Weights of a small mixture-of-experts language model, trained from scratch on English Wikipedia: a variant of Adam for the experts.
Below are experts of layer 10 (counted from 0) of a mixture-of-experts language model. Rows are named router (the router's row for the expert), gate (a neuron's input weights, with its number), up (a neuron's input weights, with its number), down (a neuron's output weights, with its number) and show model dimensions 280-335. Each number is 128 + 32 x the weight over its row's rms, rounded and kept within 0 to 255. Numbers have three digits each.
Before each expert's rows: a language model's description of what the expert responds to. This comes from a sample of Wikipedia text that the model never trained on.

# expert 3
Description: Conjunctions and list punctuation. Connectives and separators inside names and headings, mostly "and" in phrases like track and field, footballer and manager, plus semicolons, colons, hyphens.
router:125125148135114093182099154107187129142146154181164070108126082070099113139091130078138126152150108106157205114120166086174143080144151099087149104160161156119084136152
gate0:135175087154122076145097090136148086084163118063142147137145082113109107103119161111135055164138124065108105091124195046122134070084117114111123178151072123102143126141
up0:128129140163163147103071183081112185132119158141149125117132154097146164160086110140134118137130143163132104170159150170127146144174131122143129083113179140144113092143
down0:090099108098170101130101113165109137089137171213105135154120122125140081171113202143150120158129054129115143161172148081161156115095184106138131119150165099193138126094
gate1:107111212141124117158147150102098060107180125175124110132093167108124120181106169141063137105062139110166174110149116088123104109114108175157178174201174191145139088171
up1:158112104167112144112146115143173134171081120121112128042160081158103153186121117161142109158090174084109081148142139140151124150100096164099112144152102125139138144142
down1:171132135099154069119208137123185188153093157122141085148118041096097143133093127186078140112094153101124110134127088104171149119160115119138130105151112082096149130097
gate2:108139182132147135110049117094124141080113160131185089037119105068117157097013159070145117131105145076151137120153177159088118171126135076130122100125104111117108134152
up2:167154104160165125172174181101145136146145074118049134150153147149163108149178141159131110129163085137127130144109107123184129120136169149095180155116154149098116115156
down2:123140111148106152148110143138160143147096135149086175121134160192045140193143131130114097126119173103145108128136066127066144126140073117112120126150123144201091117148

# expert 22
Description: Articles after prepositions. Articles and prepositions in running prose, mostly the, a, of, from, many, several after of, in, to.
router:160149191129151117151077137092192123110142151154170126112152149105091090145116162126144086172133151098150143166156133104196143074153147060100156095156076155118100140183
gate0:136103089074121119103148151166143122037155121093123122139122175112129141119155130124120149141139111113181102129115141153149105247137139191164141084129136075160123103105
up0:117115113113119170104142096100195112155114138147135126138107160085093130155094112124113178119166098145134128100029132125106094160135150148087129080127113075149108122128
down0:122144112110148189144193131133137097142097129121169117133129185162143141123183175095124087118155126118104160176109141126155167088162200207096094107110131151142108129105
gate1:101162082111133138127107121147123110120095108159084120185135116136165107132105155146103166117074135111146116148094132138189148172119138194116113120141059101168161195052
up1:134177087137127100148163171108115111146142133112094128145154094117161135155112105154133154168088143171132113144126129089234148132171169179154107108120157135145087147113
down1:133188108136122176161175181180156118178097137091142174140100142162141140130117135163141074191060136150140103125118123131192202163074125162130110097100122118122074162135
gate2:139129183127139127149114076114115145180158134099132116169118159147127133104146130150142124129099109075098087107121130097116115146132122123141142039103171140161219155157
up2:147127154152121113141132096121078120129135180115148149146083152077157151083142131171132097142135149104068064100128140083127113143161100099138132051161110130143185113126
down2:086102146138092128112139081128141138118134161066157133138127119124157116161061107083108121101172168132182139122137101097174102129111094112170085149203122114185167137109

# expert 46
Description: Directional and determiner words. Adjectives and determiners in prose, especially compass directions and words like other, main, into, northern, north-northwest.
router:145161158136148086157089153096164113096106141134161093139169141089063062179130143103109115117135129074152162141200147115202156082177180096103176123143129170098067128191
gate0:125110169137122141144160126103134105127115104108086126112135128158100108085159085103176141132110117103141154158112121183213127069183127138099153181133087157155087168102
up0:157111111151173122115091124154129154078148153179187131144139098087190139131111156118081103092153143153094124141161159060074122169090116165138102124121126104118164053147
down0:149128110111181095109135153133110087147113141144153156117160123125092136055133110067153118082123129091175135119136162100127134127135136102118145111130127093116125108120
gate1:143159109169180149151108147109128139097109119088093103146081092145064122089117229063146122106106174102105129177177157137172074161130098113084119174152150111110080052080
up1:122122186138140117151145132100133159091162167146153111134172121077196097156094063159131106144185065111194117109101109089091153123117125108114172099106114127145205230183
down1:108182190078120106148143141139091088176146111083127101108180113160135061136179148112117090170135119054061187113136096136146148104140152093115108141074115166200167096162
gate2:145125133144127090149141181095154155080165141136173120050164116153103116189093135125127155132150102085176154096128147095095108136140079102068173149167184115080090079193
up2:089086145088080116123150111144124102124142074127116159146173161146139097161145116156083152093110098102120143081107084130109078135121091136135147141095183096115095150131
down2:122119173100145188068171083131128158104121107120045174107176080125193121109131063133114106164127067141172184114143125109093137107094142141123092127137116123130151132144

# expert 55
Description: Word-start fragments. Opening pieces of lowercase words after parentheses or spaces, such as ind, red, exc, alt in although, plus small numbers and slashes.
router:145213139161145120136098182069155119075107139171180123095203156071118108147153222118149068155140123097171129169152188109163165076163170123089169137099101147122101080191
gate0:148132155167133202114103140119160117160093099137105121147144099121133111129166135157152001100076157118188123184097127120161103170135137148167124124087142123080105151140
up0:129122148093123064155150139101136152122159153104102103091128146114151153154071124079107193157194072100050156082164086142086134082149144071109155125167100151179148068070
down0:169075134048159118100070161144127098152088069126103110135087143149128149141136150065165146119133093157093149099153142141116107113151133142155094178151114146137142165088
gate1:114070060138140091127073138143094185132104144152120081096103158108159110199113201161128148187152107134167157123207101155142127131089105117094097124110119167103120131069
up1:091057067103118102109144111174077150152082144138121084148094154122133124174159171163108142189129147153120137066186067176139077142080135168152109127086180105132114101095
down1:209146105141137150051113142144104113128120126131159169119174131180127099165118175122146160191109131156142187116188095111154166115087112162116138124125195138154163149122
gate2:103165100138112130168067181105171118103143170141093090088178127139081126089110169132183147130148087160098169165139164107115173093169165126116118098112131102080165117176
up2:171129171133169074148107141110093132117170129128137129115153110113119118206086099097095110157160149101160147132157106125141135109102054104130166121161147146096109141118
down2:150127053126086079107142114149093068159129118147099164064108137089115079132061064167151158158092123196139143098137132150131129144117115119112089110078120138105162096095

# expert 16
Description: Award and event titles. Words inside award categories, tournament names and results tables, such as Nominated, Best Actress, Women's Singles, Final.
router:118151136188146116136099157108161134121136151132192114086131112108113139173109186090166090151151123144134110172118163106151188107146159144076184104122113168108153096177
gate0:135146103145171138137088151118094127141098161074110095133104106129086096179096115111175110127147110145100106180157103126091150147078143162119125093119098125055130069122
up0:145152161088132139112158137141138138083133107163138144134138158106208173101172175116116124108098169118192141095143129151159057135192129143113153141087136181188104161165
down0:179119075143110096159155109111174099166154147187146147142174122081107114104090131168140066195128132085198113118174158158148125093093113103133142192209135127155086146103
gate1:122097136213118140154123123171157136123097106124068111176128106158094174104107149106210140219095073154133084152118156124140146052140105118127148177155063102133165210143
up1:168157114038159088075115100108127135088168156131199096104147133104135086161173137114083097084188129120098172100150121099138090189134139153112149094090146164097083059118
down1:140147103164191147099124120167147133129122143113093126159141099088119147138103175137133080139184134157160124120138159161172139050101169118074194113170191120118146121135
gate2:154064171185078081141117141119101113132155089211110133137129120095115146104158089108157071130135108140231161156104186153129129117177148104124143109097109131129127102128
up2:118155146133130130158097174138085123077190102077159170055153127132159096121129154137073076165203201131057163111166168078154156117169076089126050144107107142135092167148
down2:133069100147116167089118099161091123136120096124121117057114157112158150117122075134176123196114151110106121089155100118081140166092145150166127143122138145130156121096

# expert 62
Description: Clause-linking commas. Commas after introductory phrases or before clauses, and subordinators like where, when, that, because; also colons after "said".
router:176144164139132122149109150115168157091146185149139153081166121096111109133108156093176090133156102069176154125134179061139154099204139114126155081156110153113119113167
gate0:160136183105125099174117102096156123118166193156114154125196132112125126132180079159139052124202089113115096138162148072180121167132107140146175057181114202115093143141
up0:072120162090090128114161079134117157183161153118110171151189133148148141064183106135144144103099109136083089102125130100109079120144118182174139139100150112145104129082
down0:112132138096108113128164106156148118111083193134143129149124140108133100124100170174133127134115106118086142144129129135149120106156067138149167153124098179179146184080
gate1:148131132140119190143126111156143094176236107135132110176149139178099091224092174097112162151083120108098095162126125101128097043109163148097146103117099154056174161119
up1:134132130101124170086140066147112100149148136094123151187183163147128081202129147116102156122081150126100057151136102086087126050113145162129130173082072092132208150116
down1:192136064061147097114098152062131124112106176073123076117131146049130125125128129127102064143120185190097101091139130152117120102125164115122133088161105161146118141098
gate2:103076119163099150124123088131168145097094123131168092178144149126135054128109121104130102100122186150109174136123157128210144074175164121082140089092151089146159116124
up2:117152184137169102133118137129127087079165129117139128105107082130091214141171171140152095156124051091164110146146091101087146183117106073200123125148101167096118124148
down2:139117146097100095107060144157145119146099117141135142140099085100060093162124133175135138087143136101069130150073170107132158138148166133063122105090099118092116148111

# expert 14
Description: Table separators, name starts. Pipe and semicolon separators between zero-heavy stat columns, and capitalised first pieces of names (Lat-vian, Am-herst, Ne-d).
router:175155161128146104133134160126167131116137127151130116101175145105102084140105155087122092139188107079182194123192127113125126064150119083066125118201101152126101084145
gate0:090133113113170094133126149090171141164145153148144116139087095175096121113136122058089048150111127112200137176075137129197129118121168110060185129151106111146119137149
up0:161149201189116132152092144150103141161073136120113122087137138036120101167103135173144172123178081102108133153166157115092156093146162151186129091088137127087121106158
down0:207198104090131142085187108128162130094109138063136119155082117094135113137139047149128137130103095149145098060103186107153118114087116140126164133130131150135160080158
gate1:153074130122182137104160118120126168094119149167159127039117126098111062146160181098134126172134118100124137138117139078135153072176116156087137159184146112127130113146
up1:142192197134134110176050132100163148135149149107139146144138102107132194125090134152105123151176102140135152124156148121125147172155169098143132091090101169111082126118
down1:164153120124134113091118177109118167112147090126142148146132125138121130139167140109136162123122210128140100084143232155154127122119104169080136070165118134129152081153
gate2:145157141110144133138157088144104169152107130069119124128148169143063148157195127104117119147143103116135070097163074112089125137144082144123099128178145101122098142136
up2:153079128088119152141124068142118149201076095104146083122114173136084144169170130096167132141105101080138088106165062099115108118151101159145126123151162061126073116158
down2:123085119173114102164224108154146107123132130039192138131127116108125158113131126122132114150137086153107120085090143072135153073097152154085176092127159148154124122094

# expert 39
Description: Word-initial prefixes. First piece of a split word right after "the", "a" or a quote, such as out-come, re-fined, rel-ease, p-ious, to-y.
router:130179151164173130155094154102179130100140140152184129100134129086109112120120117103181120146161113063159142196154194102148137123139170121060151101154106134115094112180
gate0:131101172171114146180137121134163143085046197147154123083105137118109072158118141101149149128139143149146086188136160122119144074162103131090192141154142159122104099172
up0:147172146120138104101123177093118160138181125125095112161157110135117129160125178107119091172128109137110171066148145126160135141131160089118120131093133147134125173121
down0:081120159146128151161186137105122120104103191138152088119137169058101138112109142173180082162123156074141096136045172138107146132071129142134154145152160104210117140146
gate1:144187135142076161073088136087129141232095137146051102130161124129171106113129163150125157186144059108183132153098117090163138122145175133173110089138077193120105166115
up1:175076117098185117167159099148088127060177111097177155148137110121121130128101071109143127080117185176075092094150099224091108127135082136128167170133178057133171070098
down1:127118101071149135101106180186101087160091111125125190152117107070134152205127094088080159119140068179099105104093148140096104112192117105124132133132097125118091116087
gate2:126160110187128142112138122103136155114161129087115116115082080156112135158117066146170149171131079065079110100113148108126100167093187113159155127117154146102149129184
up2:118191119173123143131118131123079129108142112118126134131118118163147119152091089162152133125150078054104139140121168099091089151112132195159163150150150088149206171181
down2:101094083150131119126173110101163171152109135091106109095111185157192133190156159137135122152148127120164142112089120153118120145053144129141193126146081114124178156152

# expert 28
Description: Mid-word name fragments. Middle letter pieces inside proper names and rare words, such as Ja-gu-ar, Cha-uc-er, cu-ira-ssier, Ny-ck.
router:150170201148130097168125141104208148134147123103140106089126097067110153140122146054154073151180103091121130123134125055132207097197120100123125086153128140133103086189
gate0:130087155213106115182121096148127089158106169120255114135114100128150120114125126107174072132101120144171131139105156151209117116172154102135114093112163182143142127122
up0:125150131077150129129076159079136082095147052133049111141121107142103096141136157133120140109196126147124123133132129113087128101065170112085182105137058106139122148155
down0:132154128108122118147067150107184150169156082163080118065112104124166152122084117107126155158152128156150152180155113156065049104143131131084087162096082186152129082101
gate1:159139181120161123121138199124154141123122125094109107079100079137093114130087117077121172137164159064130164153098143139128082103173115140135128094057076153154137143082
up1:110073110182133136132075136129100114119121162182147145117195131115120107163120153126128076181112147140140144139152171118094149170100133166109162124162096130070090105177
down1:125079111152072162119107108110102151112108133108070153122109153105169139159134127210180136138123189152115124124087121146196080181147108153158119084140123159138126076130
gate2:118213176151163092096077088124162172141084139160104157100163087133054051127130107137145084113145154131144141116152110141175066141147128085098107116092159186138128110133
up2:067167141089092110135101077149137144181075075100091199148124151137131126109180098171080118126122176136107096073099054139157089157142146129177081140097192124138147116067
down2:115198182133163149101132143118122108171141099059067148115097105129152108126125092096072100103087082159142066090105139169125142206079103109125157157065111136067090080153

# expert 42
Description: Heading markup, paragraph breaks. Closing equals signs of section headings and paragraph breaks before headings, such as ==Politics==, ==Plot==, plus mid-word pieces.
router:172130166135122124135126126127185143083115129168181110133152099068107110162091171112184077139141145082168179113136162063166149123172109108109122108125125167097148108140
gate0:108101090097157162080148114112099078133125135090166096115080202099105201134134160153128136121078119173067102121150117107075162048169141119135156179167065089155134096168
up0:093138164116173106143132156107129134057124111093155114122149087181121178150185127138079135167116138131161131098178120132079154125167132105116116152105110102143214096139
down0:076118091119125095124090123134114131113060119145148121073155165089159127150169104074157074126175162117142190139124144137090030164161087108183127145120142205139149152181
gate1:193121093139201133196137128137160195068115117070173109082126103140149151122119106136166167145126142187198155137136141051219103128184127137145116112082123165098122071100
up1:089131143096035137062117104115101080122124117148100171172123186080136117121102119098092094118104120111106090134136083157039134108105150130134099177121127050168133212122
down1:140113183110119133126122123111113121130156125182142165139169093102110159089143097175125109074111105123139146126114120151108127100147133148186133119129143113138102098161
gate2:123141157213164143104148110144130136096112127186136115118130110180124099141120170140130164150159134084141137104109130151103113138103059143118109098089122109098105109151
up2:174130108052120115157115138084154107156129141088158107137128104127147143188114118099133101116125103139134159138152159098172164104153180110086171145166146157147171124124
down2:129135135095119153160105149156152122142121144119106162107150124139192128117132156204095129090109184117088103172156114119136146144159167101184162116113189130159080184159

# expert 32
Description: Clause-ending punctuation, concessives. Sentence-final periods, commas, semicolons and paragraph breaks, plus concessive and causal conjunctions like while, but, although, because.
router:153155140119133110158107155112159149093142169132161108090181110107094128137112183068136107129135100112158143151160185061118154107186161116115152111138113166089119114169
gate0:150126107116121154131145108115127142153144148143080098135085153083152226126159218132128096130102099126172125136114158142132135127069123127107120140146091143155082130134
up0:146092112096130096154159111134116125116059103129208166157195140138142093145140109152097116149124144139209117094131074109151147077138124147135104085128221080207125133100
down0:094105090123098116153096124123185102144189141186085131125060135082119092145110152083138106134141150090146118144143142169106051110128098144100050106152172032161143145092
gate1:112149142131116152139066155114113140142137125086146145194153116122107047135065166136141142123130102134160155123131140140128161088154158142165089130133103119088206181114
up1:126159144136088105132100114130139128137145142121117131160164146132112025146077154112105153139067121084151142120170163100072129082082126094114106129114098147091202167076
down1:095160118136157132132106112100150133167153162113146106119150107177144164155054135121136101117114129201138103107105137114179120137135167128166118169117137177100140141071
gate2:171125121134132143083124091075160168120129144160142135118126175116085124106131068128162147150134092166134104138133217122101081066132126137121178150157119175164126105130
up2:126160152110130112102123094123129130123120086162132112120105147101089168080131104165149163139131115143128110160140191134098093070143147154117183169162090154137096127131
down2:137112120165050146083112157135109101206181120124163155101126058118130189167160143144122140134107182143126111116166101115173124110114127140097159072143092128134075146133

# expert 11
Description: Prepositions and list commas. Prepositions and separators joining places, dates or names, like from, between, near, of, in, and commas or pipes in lists and tables.
router:160133143152113100139060173084137149085141138170164127104177070059104093186088152112156087159129143102139142147162169118111131095155128088107168137149099110092105098158
gate0:124121120111138178095112187143157138198090140100134089095107160157120116098076178133132141139111111110183128174163145099211158133128129104126137135106120118130126089141
up0:127069115075087171103125130185117074168123092132099105128100125208104123125096162129169078072104131136151139144074146138171128141109086097208068145166113109130143102100
down0:126056121142117127179093102081153128147132148146112178115076115131160094111099083135179168154095107135131128082149082180087144145108130097167175116084134085120153136126
gate1:145118144128140132152146111171141153118094114127101126105072147118149093145147200197096172145133161126137128149164099182116147177128157139062088105125080099104124092105
up1:142102139123160131139141169065142108131165142088131076133099150146102129088189124071166090105131151174136131174109159069192136084172133132171172100114155166149106205145
down1:108094114118142115120114137186159189077117200104089108127115144151140134151116143130095131109195062154075134117129106139151156137132142155145144172204166113065080158092
gate2:107140138146120114110153093146123117076112162162125097064194115117117110089118139114153130133135102128130110113200109128085137096179041107124141080233104151070126111166
up2:132121098167144134126086187094170157132113157106168118129109132120100155169102138117108144156140112122162165134045126098160140151104207133106127145098135156175120090124
down2:150147130185151072152087146130178133221132127088188104118156099147146133043107169105043094138153158050101151188106180127131158136061166148132123147173099127126142120110

# expert 60
Description: Sports results vocabulary. Sports and competition words and their word pieces in season and match reports, such as Championship, touchdown, Biggest home win, rebounds.
router:174132104147138119133117139077171152086120136146126069101092082088130134128107139073162124127128057126110120167157175089122170096198093096051166157187102200135112152142
gate0:125175128075087129127105094143154072164115166122090132112080151126140155176135165118102092156107091120153088125086156123075138095121063094123114125156100178177149154102
up0:083078129119070099126139127183123064192202133157061101138143150120110102109120152147122090067192120134128096147115106192115111146076139163145141167122155112144126121082
down0:187146125162116121118188127126089147125131134132153171198201087138145124087140143187180123095128110118146155112128079123148125128099108126144116131168130081169102132115
gate1:068161123176134120102107103148116159147150204044121128095106136131133125131101125142121169133102111130108076104106120135110121136165115118124127137171132180172104152140
up1:137067114071159122182124116097069134178135179101085157140086182109122144173139113109141168101123112152143088071138131196175100120130145174107143104112113135169132089092
down1:108145119143099088103127102144115192129076151119103122123136098158146205077148105162129106168095098146154141121114145092165136127124140180134074079184093172190154192068
gate2:116136145142079167163189135032225149128145151139153146142129140110157084182105133070129146171127098167166128127137111094123182165149110118184158128125149105129066155089
up2:114159126148150110110062142158062121121089118111096121072115155089074125086114164188150064118135145080165113149120147176153102126111126130062131095129119182117207107182
down2:111141126132158128228156141069185103164094185082075127169152108143124074176124194122100142130172132159092147098086104084122171101131129145117048181120115092062068144098

# expert 57
Description: Verbs and prepositions linking. Linking words like to, is, was, includes, with, by after a verb or noun, and leading pipe cells in election result tables.
router:153170168168115112110096150116182179097122149140139111114159109066108071149082150088139098137182144096167155123172139082140148138151128104133129123142086167075118112153
gate0:158153173152094111120135151111157110179056149149133116071155087101159068156110165149207040085138109080128126120142089107152147177076152152086182133091210096128147052124
up0:112127167211076112099127176123128038131059157113149098129102098119112147102089151128189073101093127179118148092160134117083100165132129127127100171140159120126144130133
down0:141103173117124130158141134129152088112142180132142156167127091116107074198150111143183086118137115090113152131083108080135134144139090098077114085069123084151126187166
gate1:122174176146129184097108146129174186173140156125117163162095166149123132101072169168150099193161130097173102122120145103095173160101101074105084142169179177104189100171
up1:143143119131157075160106172123116144090153140141168105092194052093079107149152175081139127098127119122127182179129197133117110097185183165175195070152101097122082087138
down1:132104149131158074135171113124103092150107147104111116111145159116128180159084121183117138132092126091119129109139109183108073077110095073113120181067141105162116133077
gate2:138126191108116144125174134152148118149130144078125102104162122100098072120088135112110149089158158159212171102097121153154117149163159144159153134121112056118157104162
up2:039124156133161133091113108156159055195159108084071123156102138141143093180115134104131118138150107094153184149073100191193130153112166114176115094161116101135123155109
down2:170119106172120141171166152138110073161126142127111157132144155102148102129118131101069123098128155122128174211138149143170201203118120072089154126126187123149120091117

# expert 54
Description: Determiners and ordinals. The, opening quotes and ordinal or superlative adjectives before nouns, such as the first, final studio album, the largest.
router:140160202105160088155093190097197121126134181124145111119165083128105123162116150105154103130163109109130137151145185089136127071157136121037179126137123120081125098130
gate0:103075120196113149084124031087142108169079126103121136108187102105102086075166128144149103115064073120082168083131090056154152158156158210117122099047140134119133189137
up0:119124096139110150120084065152138111116125098108080129172146193130122092101147090156095123139121118181101155146105172184146127083098183121147139104115137117136146105142
down0:111129152095106131128084086097092159127111077143096125063164169111136149140118178086208175121075180115167144181130085134126127077104177113143126152135094123075122174137
gate1:196189123147166088110076151133135179125152119136175166067132094078143163137073162117092067121060097113166107136174160126130135139097134125139157152136096141113144137103
up1:167179122109113115098149110138115173130138115142162171090108095084182161087086117114097091133067075124126087103150176159111146152094125112136153132130100161127176131122
down1:129128105139117105162102123131160126121195129097184194182167078133137077116109131142153125113106198131092162118089101116149137104119126095135124124096128116148114073110
gate2:106177198084160124159071142152111118160143149122143178156073116140094189165139140130100153157173130159128116082091133185133063119130137139084165134129099154079073069103
up2:127153199116112128164084151160077102171145111099131178163031123125117207123133113124100154125192140151119094111089134156143118127158138157112142141114133118139095076080
down2:108142159105103166132123051138119120160112141151069119197123166140144098188096102146123121133170127099136134118117144146116082101084123136086140052058106082146082086076

# expert 61
Description: Word-final pieces. Last letters or pieces ending words and names before punctuation or table bars, such as h, ham, son, l, and closing parentheses.
router:170198162138168095156090146128148156131139189114159109129149115098130144112088152101119148179139123091149119136203135110147194125197133124158139075156109137085173150145
gate0:108194148118176109161146160185093109153123169142105136123112154118120164113167142171061174120135116161128110136182131134099136116114105147134125142130103097068136157100
up0:096157097098185101117159166174109111178134171102114138130115128147132150151217110185103179075170084154136146135192146164076109081129093154154135139129091087096137149096
down0:090153143120155131075200103127130115175111094173075099103086161058126141108117173177070142087103081123126086076141103083144076153126088118125116132136135123109134136141
gate1:097116127120134127164114163136141100125076140116192167078141121095124166125114139137125086161161165095133153168142135063121158102143099146095147167112073160121099104136
up1:089089129126099171125145116168072113160105133081136146100098104174173154075167105143110176167091155182113099114150099157129143139157072187148070183083140103167142137087
down1:120132035163111183080149152133108099115109103177067134119095187162168116114134157182198151153158125144155141084103121165173188176126132141110113114228220129152194137158
gate2:122066159099047163129150108148168129160104154107172149122216079189078083167107093138086128157125133131155186123093146098091127163141166121138128124101101154130162159130
up2:175221113158176107096114142083106156097203138128102101097081151079101115138109161117166095128172106102138091166137153138150111076117142112097156117125124118086068087157
down2:097122116092116123127087130155197167140128173125183122121129098085157106143178193145149122105146103113113122169168101067135080124099148127116156123162168109135054096100

# expert 9
Description: Table and list separators. Cell dividers, semicolons, colons, line breaks and periods ending fields in wiki tables and infobox lists, e.g. "6th |", "Directed by:".
router:169153154158153098167109145074155138108160120154164091110153093073106087140108130072159094123131116084131167157157178110124160110168120127092165107164127136097108127181
gate0:068093115148127091159144113113166214152193127096115167148140111152053178140113088091164122109102123159110114135163121135152134104151162126093175094114166186104107134150
up0:090110118100155090140159123080148134131169124095095145194126159175090147158122112116106162167067140183096133149153105137134100112124163154091157150117180181181107162151
down0:146101121126109199073121153098170127134089149176132120127149110135193136136099100115068141158133151094137116122132103128160150172099166170102142092116141131130104112146
gate1:130111119159158122119161150155161160156080141121140124061095108135122210160069118193110036140109193110132155152123075125121101140096135136112142180198142109113156155131
up1:121096053181145080101175142143181160106056148119146066115160067140135169125079116103085029107105185138126152140157084040112055100081115141101120173205141101109154155133
down1:118159131160084151106085046115121130152127137115119174109099090166169147168126142106063079175118151103129090133136102178061142105146130132119119182153127154155100096132
gate2:059113167195117179124141166078143136121171115080157126148129073084105217145059103143128111146131111143158141146104179115118187125112135105124130160124124179158146138159
up2:162105072109180119121124070204089072146045154139095156115080201159178108119163194119145162107091138156140075097196077156152064081174136136160143106136150073161132109097
down2:070117120042134093099135103089145115095125176117197045163171129134078151072127131202121122168144076144129137138108126095195131060155103117113113149140132149126128074125

# expert 36
Description: Copula after subjects. Forms of be after a subject, especially in family and biography sentences, such as His son was, seeds are; also heading equals signs.
router:169181146141136148164112184147148180141154185177154143082168130101150073170097137114146113143146141074144181133144199101142176054150171139104146154105086155121085157201
gate0:122169216168134133146078159123112132129124124118094116135110107104059139116077171119159115130126188138102168138162122130154106124092148118136157144153125149083081112090
up0:147116149141133133152149141104159106127195169146176080127167124098091123159171145107139089148174081145120114147174142119130165112148127114112147106117126142165118120123
down0:137178089178135150114098134150093129143133114162126106156142151094154132122166073107118150176160149123122162171147226191148092125115131146133167115191143055125127097138
gate1:155173124134094129127164196090117192161139153110175164144183127155144088123119092136124171088127163090166164113140138177141134081134168159098147118097097115082076153146
up1:135136124141083142107174191040135150190092141111164141128198100139110151107101130117149167086115174102160126102160110150173112094119171138074154126100115118115094145132
down1:157132082187054113114114122117121158123130093143143098141129113115159168122128125172126129255142164076146090172132134149105118137109076157134121116107116121121106116094
gate2:143098071135111146132121135159138136139122213087132148041160160130157100149088212152099123109133172149108104134107109089214135184149092120181158179141119128151183131116
up2:119160138118135138152137111103145113120172127158151100156118105106126159121144083129125120176156059131117131155172107174135126085118152067101160076212154137161053116100
down2:151129045142148137072090182169102108130098134192097122118128117160125164172134112076158160143142109073137144130134111183086156133069137111105099061182084131091055094123

# expert 59
Description: Adjectives after articles. Adjectives and nouns following the, a or as, like new, main, large, first, World, role, impact, plus suffix endings like -est.
router:146185114155141130140103158071153143102134181142118109126154127134113055151117179085163162130198123074128156122123149137132179099150107092093176071156125135074148073186
gate0:141089163119094155145091166105135125154111113096112065108142085164141141135136145115190177092107110188138209138124152058154153047153156146087151055145079083158087146096
up0:124172124161159144095161122144094129122134163174148121140115166082083165169119128118125084146122107084129082140187063141117101216106144064150122183143191165070135116193
down0:103134117144094134143097174107135061145125212149085127111125145079114130174129119104141137144158160166157122119110122143149109108185088167115140125136101159060105096107
gate1:122159127125127088102036109143138097079087103162092125102094141134101150105098234020113165108128153170152098127155091145139149140074104085103126135125128140120184101143
up1:082140177130154172180136178114140151140154140077143158165163100106139067161138044167125061132100089098084176145126150103133175110140173146097188177141163127169117166173
down1:157138030127103157084151107124145138075077124142181126125129166157101140118166141213165137128101180111105129100136089006082132064124120135145101131183144171116114184090
gate2:148126149156127120102073064083125094167070126155150126120129094089110098175163151127072139089117166126147135165187185105142129087147182143121190125146149133116109110132
up2:144092142151117162085104048137145080182062151172132136128141102067131090167156166174066128074135176095146130186160164113117107119119159137146186164106138119125111114125
down2:159103118130164139119137116118194123139184087141137138167120154142156129140153130112128088108095116114145170154112165102099111131140110091089158153058080122101150123130

# expert 10
Description: List entry starts. Line-opening dashes and first names beginning entries in lists of people, such as - Jack, Mike, Theodore, Born.
router:136143150144155096134135165094182147108123139168169111087119133099098092153065173118127095136164121081151149151128149117143143082148116106089156117167092124107125093126
gate0:133135119115121084127130139121081072119128097139133110172165125099110166127158162025176068090142110156174171072125189100158148087190103146162144162115147133131173144135
up0:137140154138155132123111110133160172147136163136141106072122115161137086152084140167113176164106142102088095183142118188113112183068150116077131113160158134140112139105
down0:100129128118133087091074120107121111117140125158116083110075135095138115117110089152147162188139119149103133163158114152131071140112076098087207130054141131085125129149
gate1:152134164124101141084086127086120170172068138079130146114161079149212152179122178175174136122178120069085127151104108078138138129110154166141104108156170112111133221160
up1:140138123091148150113139090163101194141118169052123140180123107130180138093154139165088150079084088114081091179145118145131083090111132093144063160139103116203085165086
down1:151101085130093150167124121127097159094116160095169097104106106101190140137112124127150149088134157117096135110123063158086080193168057098139178125073145141129148151143
gate2:150154118152130117112114141131138188106084104136208113165157151124166148152104163115135101171120146099218148099159135107192114034163118081103169140123097149057114154148
up2:136141119161186097200142144084145093131223197120081116101128109088116116116160131116195122142200130128073157157160123113098150228167130139125176126151153163175113096149
down2:118070122110121115113070106148099159107150173100161065134111077075110101106132134150135057132168123123134075101160155121134107075164132120106151141148161159144040184123

# expert 63
Description: Infobox line dashes. Line-initial hyphens starting infobox fields such as "- Founded:", "- Music by:", plus table row pipes and coordinate marks.
router:138158167188131119174118131098166148142158177139149090126186118126129126194078172122137046195142153087158155169167171094136144105143138100136109127160140159110091104132
gate0:102115157161120061153071128123151107094180117121137127167101164139138178074177154169079110166126187134074170177106139086101134019128160145153133135125167135147114142083
up0:095128103145119052119083130125126124097229106078129113143115160135116173111153124138075116138107161142117118179113188083080136039104190139138122149107195132152041135102
down0:141135094060112150147163097150113143143142116086151127088121107193095113128110176103200071072091110105114115101152124128104212136164111092152146147138131164132101123111
gate1:113165152111124087169115137149160075109095189105142112136145020143118131140130181102225068173096097145166139140062201148110126139154145172168132070150147152131139126136
up1:153111090076105121047168143110088144161144047128061120104067149115138178143131078106105155065153179122109108042158113195143132139110142135101125157123139121119136145135
down1:146147097152165112098116135080141100060150131160140109087149114076149100040160076078108131168177080160115100124106128150100208075140158160171169099142139140092069164176
gate2:143116135094130091119150142094171184139082129120148087098127106147119189093095235077139119136110181021172147087091167146077144189106151101171128120167166139164134192098
up2:150093136118148094140125133097189160118124104169172136123155118138146170082110160101098126138084171059131150117122114096093123132117150161158132140124146129144114131094
down2:124111115156106155166150093158106207136049127091121068140134123173148124152130147173105129175170160160128153152110178152131112153109073159153127157126144193179113095100